Weights of a small mixture-of-experts language model, trained from scratch on English Wikipedia.
Experts: 128 experts in each of 8 layers, 32 squared ReLU neurons an expert, 4 picks a token, a sigmoid router, a shared expert of 64 neurons.
Below are experts of layer 6 (counted from 0) of a mixture-of-experts language model. Rows are named router (the router's row for the expert), up (a neuron's input weights, with its number) and show model dimensions 0-127. Each number is 500 + 50 x the weight over its row's rms, rounded and kept within 0 to 999. Numbers have three digits each.
After each expert's rows: a language model's description of what the expert responds to; "gets" lists some tokens that make up at least twice as much of what it gets as of all text. This comes from a sample of Wikipedia text that the model never trained on. Tokens count by the router's weight.

# expert 15
router:447557407385526446607466467493459563492445493573503512478606518454474563474523444531557533588477539496475534533514494553521480472511538507451540510518489460531554481488502496524451551492431500427488527473481549529533585525532532532379496530525515577506499496517493470456477397498511540551443417532389489358531443414491461529350408443546441423467455504585422519437498477524466542497509
up1:492578532506527537472439484388539442426540474487473581474538478347447525470522533512470665465416481515450509537495532486461389562566549491470448560559458411457546542471469486492450541536478478577524507468551532537515555571485541512523472543479480506402494452535534453464514519514507477583453486489508521498478488462508486373492514535585422447535460552625504517457463396498558573552470
It responds to: Prepositions and linking words after past participles and verbs, such as in, by, as, on, from, plus See and As.
gets: "in ", "by ", "as ", "on ", "with ", "to "

# expert 44
router:382477393535540481497414468406513495479452436525505575497553442494426508558515447460474539555520551532447517577525461542426556508458546507474479439424513459606563540558467504533578515546564443450523498496494466452552531502575564524465530600545560486498455472568411466536540450471571451576462455540403550553504427464489546603523505416472467508511513482489471506511561399451485514388529
up0:484563380572502517531470358396449422580453374430547521480502511469499573530469452502568541552514528479424531488552506548512528543552512469498494519522470502453524492511468591579558438539541472460560532418496478419493472516418477548478475455520520547551557522520506511505498515508598489543464491468353518528490515450510539524418449526485522552496456548431563559413528458528350502454501
It responds to: Pieces beginning with st, sh, spe or fl, often inside compounds or names, such as farm-ste-ad, ste-eplechase, town-spe-ople, as well as.
gets: "st", "e", "de", "sh", "be", "-"

# expert 61
router:502455470502536461496429384521479466449462471578517551498467464443510529550475409534484508538562542509379484608522511632477546549540509563462463492484460374505549458481520493483427469506525435489497507497506544520588506533516533470485430559530548474514606394532453446459514510410574478490436402470504535507553444435485424565525560401554555468435478516469509498480439480458395474419543
up0:497498477481472487449421409553527490484483529551464514481418456431529532494574479471521555502572506495393554580480592520441552544456483597520437497569498458548502544453560502529571521551514543478498550431468499554542464478566651444424434412527507553543475501514469450502492539516541430558531417524542526525596398415485404569550564507522528458490493516519458541469425471453516386550549
It responds to: Capital letter or short opening piece starting a proper name, such as J in Blue Jays, Ste(am), Tok(ushima), Pan(ic).
gets: "J", "Sh", "K", "Ch", "S", "j"

# expert 1
router:417561481493503499515445489429430517494461507532625522433486546520436468494540548473494640538531445519407526525443507441573409447535491458455480596514495399625445452515606459462487493530415559490557533464448481454515520492531502507493478500530510564506452413504479418429469456436540522501402517568479482592512482484462544551499436479491489531547446492452502619446455447471426519441557
up0:479484506463453494463498446604503391467559518485554542443561541571446417497613420481612481507584548492522490453541551509512451484514488492526511467494444472484552438449545493554485470489485561428485482490420529472512483545423491556458556504563410491526489482481416492485447594479540447464493466369478466478540473432533474505523503505550527493602569415632552440488449426621478490428471
It responds to: Punctuation or linking word right after a name or title in lists and biography openings, such as commas, "is", "was", "–", "|".
gets: ", ", "), ", "– ", "a ", ") ", "is "

# expert 37
router:441539499480523458516422485446441521464524470532550521400527581569444525495554435488578575433507475501437568524485516435550478457463572500491516579549485459531449507504537494544462474476462585440592511511462543526520483428576554475520496490532506457508413411497461444500475458463562547436381450460455492533485498471487456535430384541538487561592429459519494599447402394586454472411488
up1:447498567478537484481410470421481589475503489564487496547478506554400552539473510430514557514521542462453506475618553458510598421447402474479516545546448437587478570418568479553545470504546567447555444497546473467491589506468550558519488440459503559517468481463490427443483420497478570569573481502499410556545434490458490475497473416504458552452482549415467431420392512508549536572523
It responds to: Commas and connectors in geographic names and birthplaces, such as "Durban, South Africa", "California, United States", "County", "shire".
gets: ", ", "(", "| ", "), ", "in ", "United "

# expert 3
router:485558518447577524549490435500486555464412517605466550476572471520429512493584464555478572469443476558518592453466540496539390450472545484406629546489521416422433526540470496526499536517474536421467541443501631521583581550464441488473520483522543549516501524513450473493557546443490457532488494533489544459476479557517488592498535496404466612474491591494470550538482408596470512480527
up1:544524498538483500673432487523453546497506477501542445507501479602467479548501467524481531558397436499503566553490528587507478504558527461492510449571555409449503445432460484467549513524544499450471573476454483571577594564530468584574504531527552434494466476505469465454454551549489484661396462470479613524527456520511508516533476500492624487452432539604520475445477504535450496542487
It responds to: Words inside names of institutions, awards and organizations, such as National, Medical, Botanical, Special, often following of or House.
gets: "of ", "ing ", "and ", "ar ", "al ", "ian "

# expert 13
router:429539636414532458608445474510404552481476438541532540461549526451515526562535447533535523489479572492453532509558620537486479489358525553471525554520507474579514571481488478534459530541501531469505518484456577537579530527487556557416443540540513454477475482534469465504457500474486489538465411516376489422562450438475466554563432429480580440526422530482479525543492485564441529457396
up0:466488504417585447547467446437546563496535477513498546409453450454519521468553469387546542527474523460443560507440494531495488428487474490436582479611396395442477554496506473529478539559449568528471523428471511565491564509536584520502487523703603514505494453596490429423481443461515584527470484537478568521545505491479514534508521488572474554481479499506516553569497551554469521431526
It responds to: Word pieces inside foreign place, person and chemical names, often after "of" or "the", such as Düsseldorf, Ceaușescu, benzazepine, Argentina.
gets: "the ", "ch", "en", "ia", "ur", "us"

# expert 47
router:431420529452531478522423422569479481506472496532610509378606521475531513533509485493526665464509546561528559453510442458425490412528582424440524503527418487550513513556518516508540567529518520486502489457528569514564545649478486558517510526510476578465457468486473502395509518463503539480438495601506557543560515508549423576522500457532466500488474567423393511526544448508437486525513
up2:531385433425483446490411421477504464501588522538549534470531560554444518402616483487570523487521504486454560512523472487535437454587603502492562447541500483449501453522518552502497440496450402472397522505500560571576526488516561553470418538468407484406436524521558512483581591505530456476472519526442496624524465516541408550521520496453506445466473429450464491508527440459491541582518
It responds to: Conjunctions and linking words joining phrases or names, mostly "and", plus &, or, but, including, among, while, for.
gets: "and ", "of ", "for ", "to ", "or ", "& "

# expert 11
router:374499464514562389517441418462491605505482466505459541496599503486477529553531508467564539454441589521497518469501494534389472486458561478449610548549449513430412507494532523457465513474526568398487549468578551497514404459468506489543565555519553533539465475489426487470440516493570505514444492532518547454590555495444510555454496558458488562501443504478395540451488440627447541492418
up1:394523481460516481528414555471509505490549511495476473532483508528612479430515450525552513486452518492467427562467441541574425491446571539474512593391552580509477451431454521507497495457446453497525445460590592499452396492448436584443491433528482439488522467461458448452431514482566532450474521554463526686494530513489474495546527498574484559407430507436512491458507407532499586502499
It responds to: Capitalized first words of multiword proper names, such as New, United, North, South, West, National, before States, York, Carolina.
gets: "New ", "United ", "South ", "North ", "American ", "National "

# expert 46
router:322455581418550505498463419407476500455415420487405567453506468463520513437503472510494508507433513522448453517558518387487502472522542456465539481496369414530483452549527513469470589545458534510445552397430493480531491501480450590510544482556514502529556434456505465454452590490488451448443473441511489446533440547511493571459422577510499449456589532495528495484468491496453573438519
up1:473561517485493466507513369460481525594522427459436506483500488423517604594439568512539501485452497551457429518524548457537509387511542429451561452519495460481499489459449531536492465594433514468514526486465407552524427487564487545481499464583477428561498490389426560492513554504532492455468435523591583571511431472470484503417409510534485465536457403547545559557438475499462558481398
It responds to: Mostly the or The before noun phrases, plus single letters inside non-English words with diacritics, such as v in Găvănești, r in Jørgen.
gets: "the ", "The ", "r", "g", "t", "d"

# expert 32
router:491627397519544467495364444435588535498470506533539558406489526478477427476513549587566600472487482537410569511531471556503477484491567570478504440507492503492512556434563452460490495497584462531460489423397436441476506461522513588463483489588551533475474495594471470607536551407524499448440461568492515530484429478511502510562516549439455465476502468447511516466396489495501594485462
up0:527496407565530446527488363528563597490514589503614522395447525377466529450457553556571494485488418521422559529559491472505504386483621518484468472485520519558472577516521473510463536457569426488507403496472433488564507555508547482432543468551538512498458480494482527482529540469544501422465479553439545485445433486482467483583508499480432427515491478471462531598417422493473451489465
It responds to: Lowercase fragments inside or ending a word, often just before punctuation, such as ti-e, ne-e, passeng-ers, form-at, ce-ase-fire.
gets: "e", "\n", "a", "o", "ed", "et"

# expert 40
router:447605561510576431477476443487501498483520518459394547509478525588525423415521408490482532501403509527462518504501550484462526442480480497467544510512461378494485512585585519432515526563496581431477525431449495530517443473520551406518542475570474469514467471431418420433492461541528573493444522573446656536525487496411473564533437430490578498498514527425522565430496468504490427444514
up0:435552511530449345483450437509551507639474501507520531445522499487441476455540508468432446499575480524468502540512497475467497457402492500431538524513484525600488493498512516589475462537537503512486484513482593587588497420544620541545553431591579478478473475437467354451499423511515533554478525545511549566549522501522498587491569432463505522466518565508586556469589520513460533515431
It responds to: Mixed group: commas, parentheses and the before noun phrases in lists, plus inner pieces of British surnames and places, such as l in Bridlington, ayl.
gets: ", ", "(", "l", "the ", "r", "his "

# expert 6
router:448600517538528529490472424551512513531424501516424501467629541506522427403559464505489616573484545517486563595588564557518443463460555475501604526502509414489406500512427492500440521495509509434416619500421553528597520591455513495406498534534507550467472507524432516488549525451500524571456547513436598473510526469482492584485542459485521545471456469522464500506413438559475478463493
up0:487560481522490526481456456607473410458516613475513591536505556595531529520614508549470501549487470507502477572541511604605514455460561465472591520454472535478476486511555514475525483558557434502506561415456448495586437499455549500497501473500471493496437492595391492342519581519408503501429500506443512461524544484509509544515513525540576511414429524602448485547446472496522524426486
It responds to: Nouns naming offices, bodies and roles in political or organizational text, such as President, Court, Minister, Directorate, Committee.
gets: "ers ", ". ", "ation ", "er ", "Party ", ") "

# expert 51
router:447576522512578531597448471517479507522447482632438533494459510504414578487523468534470530444463536497505548501441385494430458417469512592451512517561501424451533502464549552539507482527529444443482519503507559476514562447406605547451552569546591502508521447448395438554572510467512553463494535525436498529574460429487494561508427488587460507514576481546457591449426489477445477518418
up7:524520464448590524562476512619439466507425509542490499478407470519508502393532496591494513461434445475487556550475480494405428423559562503518495557524510401470453513511561416435455454448623483455463464485499507469504469443493511484444563559575491455552445497444446460547532408417496407525461524540547446559534398459569483537543415553513495507541508566528453542472515407547503580498457
It responds to: Closing pieces of place names and words, such as ville, ale, ape, ton, plus sentence-ending periods and colons in infoboxes.
gets: ". ", ": ", "e", "le", "o ", "ale"

# expert 12
router:522543401430536476547388416586572573551503453440531498452484540511506543501552511530594654490482478488436441507565498461586388413474475447476494482574429510534512602452583502504470532518487529502458593569522552566510543550477453489495456546553506418421454510547441455468434495480517516503555490572530494543540481416496492525545603461447493449557476419427498516521539511474545476506523
up0:498558494454556500527472453509510461511484459421593587477556469501421462591581443490406541478508541549409574452516592507545488391440445509512497490462506581512502499464525458570496457479498448499518525455457535490479528492542449501515500587564425445444350522570564473560438523451583429458535519508587467540447457485479437441459543462431538390482478426416466495502475457559450492442541
It responds to: Opening prefix pieces of split words, such as trans, pro, re, dis, ex, pre, often before Latin-derived stems.
gets: "re", "a ", "-", "dis", "ex", "pro"

# expert 55
router:463605580408533467522464473472507543493457489527447537500517557462556534501524443552512547509492580571465552477532424565481438482467534500459551524569496467515461605514536490505462540526419516447540535465456542585580552525575571536427583522537493574466458412551485472427639504477540477484450505538411496541520458474482477622458419453542557410569457539473404560589490467505477549495484
up2:429507395474573479494413482527529495587445433580534542455504435472459458501530504566478643517495494501439469540511566555477507474529533470420586530517454389559463526399503358569545483517498534476522521452437557484522498534522496506464432534519530430506513526433427468512504541469507513452433483489467555454514472368510449501529498510642494547527439524521506616540430424506448525480488
It responds to: Word endings and plural nouns closing a noun phrase before "of" or "in", such as -ities, -ation, areas, buildings, plants.
gets: "es ", "ing ", "ers ", "ed ", "ations ", "s "

# expert 5
router:496477488536618510492508471505548520549482551486512536509548474542475611518525477550571642445425480449481489528452446514450512433478521543433491564553380522527554466462567456452446516562465494424452520454484463517581517551541591573421481478496472468555462532547454338481539520428493467496419535566522534508549481508536496498548407392552565469463482587548465557472475522513422453534544
up2:530494422504598507480460475491477448501498506502417555427502507551420494495558489533510622443471527376492496494491427586438516481529481426418506470501415562550450520513494540537524540570520454431430528494483475505587503488581545541498473485538370421507467541465375456510500535462461402412478423551493551506450494482445463549491466454555522406534410580497454528458444502487471390512492
It responds to: Prepositions and labels linking infobox fields or tables to values, especially "aged" after death dates, "Died:", "Density", "of", "at", "from".
gets: "of ", "| ", ": ", "at ", "from ", "his "

# expert 30
router:449568550451546455603469468481468571524443481554539556496615554419433546548529461520518560588470501572481532543546521520453469466514529453458535505486477480458441510509525471551476534517396536405520516472468524581546548519565583520497472528515520580437457387536487475416553457472546531553432466524436506474539475458511435596449425474513440457429481533502396540546476475506436568455357
up1:478438472477553445433400431445503567467468486487549546417522538543470539463483524466504605471523577474456526570504483566609466427472588487391545564436406486490444472500562454514490540566502527445490573405576602500471544515512480501490459534588587555552513475532439448447469510438554486393543519604501490519581450516478493449516497524499524506559505547567522532452499478467379508484453
It responds to: Common prepositions and verbs following a subject or noun, such as to, in, was, for, be in "not to be confused", won, scored.
gets: "to ", "in ", "was ", "for ", "from ", "with "

# expert 10
router:398619502433499421500454436523525579545500443480524471481581548517542518561550477546603593502538539478436489559553480520380525460433548478486576517458374476495466491457488472489566470489481539491508525500499512537463558459459536530442465558499519565514407451489512464546554545400564570531378519512511534443488356469455487472539458466519434395426484441489427511446512478492518526500516
up1:469464513512477495483491598510553508536516410460572546471472527488580511513428492495545549603546407553456464444485594573464537495478497531522510558441421475482434479486578507429469484482495596500521594471462501559469495499530416465494609557541559491479480436581511501499606512399439487509451485547632477566585423520449539540534430439468540471556504536431442523484535403454556523438503
It responds to: Function words in time and reference phrases mid-sentence, such as that in "at that time", this, such, before, until, one, later.
gets: "that ", "this ", "one ", "after ", "two ", "such "

# expert 7
router:526541553506543476521397444445554527523442433425568477514598603463424496507496457515508467564445564496428493555453431459534507415450497462496651515523412450570495508501486536588437448510542533524446490390423510502607503471461514425518521464567538488474451463532489455580527517511590503518417441526535531496560435404543452499489447531563442477520506583505487462434474460515477542448447
up1:482518502455555570497361528434571554541439456490499494432458544466456433463508577495401495563477568485492542536520465460480414516497546527448600523550441592454438448538457473672474490445527495470440529483440535545497506461560442524541569461522571425457468469465545481440535517480502533539524494489492499537521512409477516564552509525480366568488502539599443503483485407519440536461421
It responds to: Single capital letters or short capital pieces inside acronyms, initialisms and name starts, such as S.H.I.E.L.D., AUS, AIADMK, Iwao.
gets: "A", "B", "I", "E", "O", "o"

# expert 52
router:410484493446491459516456436546451547431489555511535495435556477399501651494591442457539537526496530550499478480539467585466520453538582477390534514559469495555466564415529540585510522539441491494488570408439460488543593455515530575492603566524551569432568455453477467461580427524490540600517549486508559484486471503443472474600437510481492538450470527494459464516411504537479549460497
up1:549536503419538541511480503501510499478407507560451493425489505462512467467535533509499494516474528461542401457530431567461470487646521398432511560611417475533445616482535521478570554498513542486427434453446481515527456503591466543574500515548556446459435530448490466472508522445491574533463578570440553603551410535465490417435521421461493372480492524547478435518488556484504497465549
It responds to: Labels in infobox and list lines or first table cells, such as Location, Preceded by, Succeeded by, Born, Total, Authority, Kingdom.
gets: "| ", "\n", "Born", "• ", "Total ", " "

# expert 38
router:521443495473541468468405415541492533475518437533502541450538569547477591519523475513535519550501588546422515543499535484478504477547508487475565548464318369522489489484538550453475517516547579536575519459505511552504478563502552475535531573565564527496505443566431353448428520340508501490467459510467594504539503439542444512522540499517527490482397529553459499471482433561461511458471
up2:475439444467453413452467472618509513476455532477465561619568483499397551612477457514493518544456572447467497521501518470404504504547593498443521511463475404590458463559476538474474348569513559498548559517452542518599509511500425471533541554527454537525458488438430394558483455432427483546567500571547573486482487486479517534450518540486519480480455477459472461506558571496510478415538
It responds to: Single capital letters or capital-plus-h that start non-English names and terms, such as K-artikeya, T-ürgesh, Kh, Sh, Z-abelinskaya.
gets: "K", "T", "H", "N", "M", "D"

# expert 34
router:551550539438547484542427444478566506524470469530567566485457499492411502455503476520463553495460591526458449508433489448499507490453578497410581567555475442535453429515412459500563589489526541472472486456456530571496477468478464570391467554601569525464422377450501495423573491477525544416358527540507535494546491524465450501578440443519524515511475475466550498417438448535553441435484
up1:546504516536505532456518405536482492473462512498401459515632495392513464476578485473485553507455537532467484529533521525604434459460506459498590477450433485511446465438535546490581563509453467357521475380533516558461498475462504571394468567566440500454470516518410500466517540430476394409576470535576476474542497593469497490536486449530540485477475494502605502464398463551518486465509
It responds to: Final pieces of surnames and names, often before commas or table bars, such as k in Kirk, erson, ley, Johnson, son.
gets: "k", "s", "as", ", ", "\n", "us"

# expert 27
router:518469447443577458556479428520530525532496546526521461418481513435525514448486477585561564498513486473457524520471567489511499411553543560473471554460468463444471515467569561420553512527499529504562569485456553411549590557479519495496507516539492482349522525613393501459531524440575495503540559523481471516584495427432525561527540369476545467655466444571516542492527448419507552503517
up1:509491470540529440510467455419474532541541414565469534491469513420488551437519452529545547508419500480526550562544525465492544367479509431507504553441457477486542406496498550533453472446420468555477469430510473527490569553475510444539574568516405456481448552490368451427430376551528543583535487490424479584478492478561459482561507372388525536520547422509498527466509466466504559480526
It responds to: Double line breaks before headings, and short inner syllables of Latin or rare words like uc, ub, str in taxonomy.
gets: "\n\n", "ac", "ic", "uc", "ul", "oc"

# expert 18
router:487488560467560469493480447496617564455452538535485512519500533511510521383543401474530510472527488490343481503567566562491474498448541571496509507459426411561484476462586512590423507534488581506454516476438541504550540466470518462491485462576502540424678445577494465395502558431514516448548500514476479501523457499383437556509565451470465471558461503476521543489471538506440432534530
up1:440507504424616420516523422448518552480422556478572497468466552441444497532536510525543528545519559495546427615508477661478468412495637564539477512505481529467597524499560428524397515479561563480547463512460536505447489448465468482548610518504483466421517466480462464419482500555418449511546525568485518447524472509493461505608426461532465470494475545489501529420501496447474495545567
It responds to: Short letter and accented-character pieces inside non-English names, like á in Vázquez, z, ž, aw, often in tables and lists.
gets: "z", ") ", "| ", "j", "u", "("

# expert 8
router:479439498428529474601445473462430561470488513644505573464507486506445495415502462536529611571436466504422493473563471487489497474509644527446539449490370443511412486523555465510475580559389484525521656490516489490429551485543497549458513606500539490479458535479502461469499490500479511516507509599461514484567436550453441546560565509526553538539465508433497571481452457464517511495495
up1:456449531494574518463513462434495522440488613573512512462473460501485513475532521430464554458406464502460547457552459450509470485466594563427555418536486486476476464419506398529484521548379523517464561527474578451509484513492534428508453513510551584498438471594531415480587553506474450429450508514435486375547477554455461398493478528610568559436407469510445529440512470518562488458462
It responds to: Line breaks, indents, and leading dashes or bullets that open list items, table rows and section entries, as in See also lists.
gets: "- ", "\n", "\n\n", "\n  ", "– ", "\n    "

# expert 23
router:470499581550584432484549448448612528546464457525532499469556536478496547553574403513573531528478612488452514500570478485459542437549464461514541473438406415527445475519521447541570424433525519528560503478499512509462516574580508528445530537581530487492407416562485429395458530420513418472524478526459530556620469551458529533515488557459533431534504523519523553487561381561471521498527
up0:501498533530511444538488434455602482495539535473423489486492511524537574495658477472512524465499506456431497441491531552435508506463537486510611407425537457446396530439511494604515405483482476481473417555436508544452530458591649505543592519567436466439459500551463492469463455449509533478488516556559609557497455547528486530538544514440484509523524536498468583533513399487420528474557
It responds to: Single lowercase letters or short consonant clusters beginning a word split into pieces, such as k in go-karting, n, sp, cl.
gets: "k", "c", "b", "n", "g", "K"

# expert 58
router:474491529501457549486445483424389549498463441496430542479545501533501558436578466498493619470530474522475529506544524519449528472474509476417560497521496462477547554501447541501512483588477517523501569432451437491603565487535484541444505595605494512467494434413458467454552439514611473536531542487469587449497399418439365476470534517520484493455515551579486483626450421562437553474521
up2:454484399585375431501402436481490487506502458469451497371513492518394504477567555484425562522554522533498500521580489586497490519463462567485517474543502482525484507566577462495432488507433531557429416524467455472448508456522458541448518462437472563420421565473408488614452527441485530497537534550388549522550559456441501462537493510588513526382516479549454507519434497455456521508486
It responds to: Wikitext markup such as =, ==, | and table rules, plus section and column headings like Release history, Location, Date, Votes.
gets: "|", " ", "=", "==", "===", "See "

# expert 16
router:446599439418547481557442445544516550526464513473501483443433522513519455519555458535443576366475638598435530466533560487540504433469501544423526484429444529451477481448490407541431538512454494548545559492438505409518574546549456560500368460576482472472525527521435467440578528510558526505576513538525472475539586533551505477544452521537601465513552507542515568470448484447530491497487
up6:489619462492550452495453436510539461642508445531512521588575512488514523480609524513471505417494441528416463549489461504516501404446512456545508425528447528417465538523575464515445533530463538488444526478520474465519506515500342536525427571504630409507535510472489448506508498517507554586554491484436424585596503527440437381513465441538486516545554526567508547483505458464492529486519
It responds to: Short word pieces inside longer words, often before suffixes like -ation or -ate, such as ar in invariant, ig in navigating, el.
gets: "ar", "il", "el", "ig", "in", "ol"

# expert 29
router:427573437490539464424396406513433496488557432528598524509520431567425451494534473626482522516577523503444502444533619519569520456509503554475526534482438458503485470459458489553498555482471575496443493443424562407546510555493512552520588479601515570524468498477492482419588445447503454454485556496455539580599469560479492550474475568495424535530475529496491506443502401488541532470423
up7:488487604471500454451430396511381481459601525534554510498575468514430526533509472584462540500550551594425543502480567463533486342461556594475504497523477438519464519416504504568528484474458508482527517546505529479524480465451461538500529563637516463404450496482543525531501456459545467428517487546452461444534537525464572525596448606505432475528403560488473500461499431482475532531432
It responds to: Middle syllables of names and rare words, like ess in Alessandri or ast in Anastasia, plus final year digits in tables.
gets: " ", "and", "|", "y", ") ", "1 "

# expert 17
router:430559560520494459538467424423481548490409533562485540498484579472463492453537471513511564552541450520489492527548561477542494448497555476473560502458480496543454506517537491500445553510605467432474605458447508414585491435466512447465506499538534456417439414501481467483445472505562472609408625546434514532478441454448516621423554422456531464568528624540436535479440477532468494467557
up3:498554524487399420452460439495474537603516494496532508545489540471553536517556568475426587483480500528477550489480584460498407480560489487512498544451391530506417452514542492465552543524572486452481528476448353512504465428543532480519396584496491418494505385595460446473465489498478552587521522529540508555490434540467462511523481530513574497561473573617467598462479583584516497441462
It responds to: Last pieces of names and foreign words, like polo's o or Europa's a, plus sport nouns such as football, basketball, League.
gets: "o ", "a ", "C ", "er ", "s ", "–"

# expert 21
router:453579514451526470607473463478500551513448456522489546482535579461482545473542471544521535531457516476476520485528516546489479479424542456461548522545465473481452475497542539541439552513391529369536527470470535503565574536526561513435379515523539575478440404524465469476615475478545509599419572534415544479529448453440442565484394448558586472561473555561429560613481467548473505478503
up0:377508527534597516512445413517481586532471557495508567401461541456489574388521511546501585439539566509383527477540592508509421405460506520504604543484440509537454464575548568574469543520512590487487511458474554482459497487563476459462526558604568460521512471545417464474522509476523522435489556532518574443583456506560461451476504513535559433460467582520482499465506416481455529500543
It responds to: Commas, month names and place words (Airport, Stadium, Hospital, Park) in location and date text, e.g. "Los Angeles", "July 27".
gets: ", ", "is ", "in ", "In ", ") ", "1 "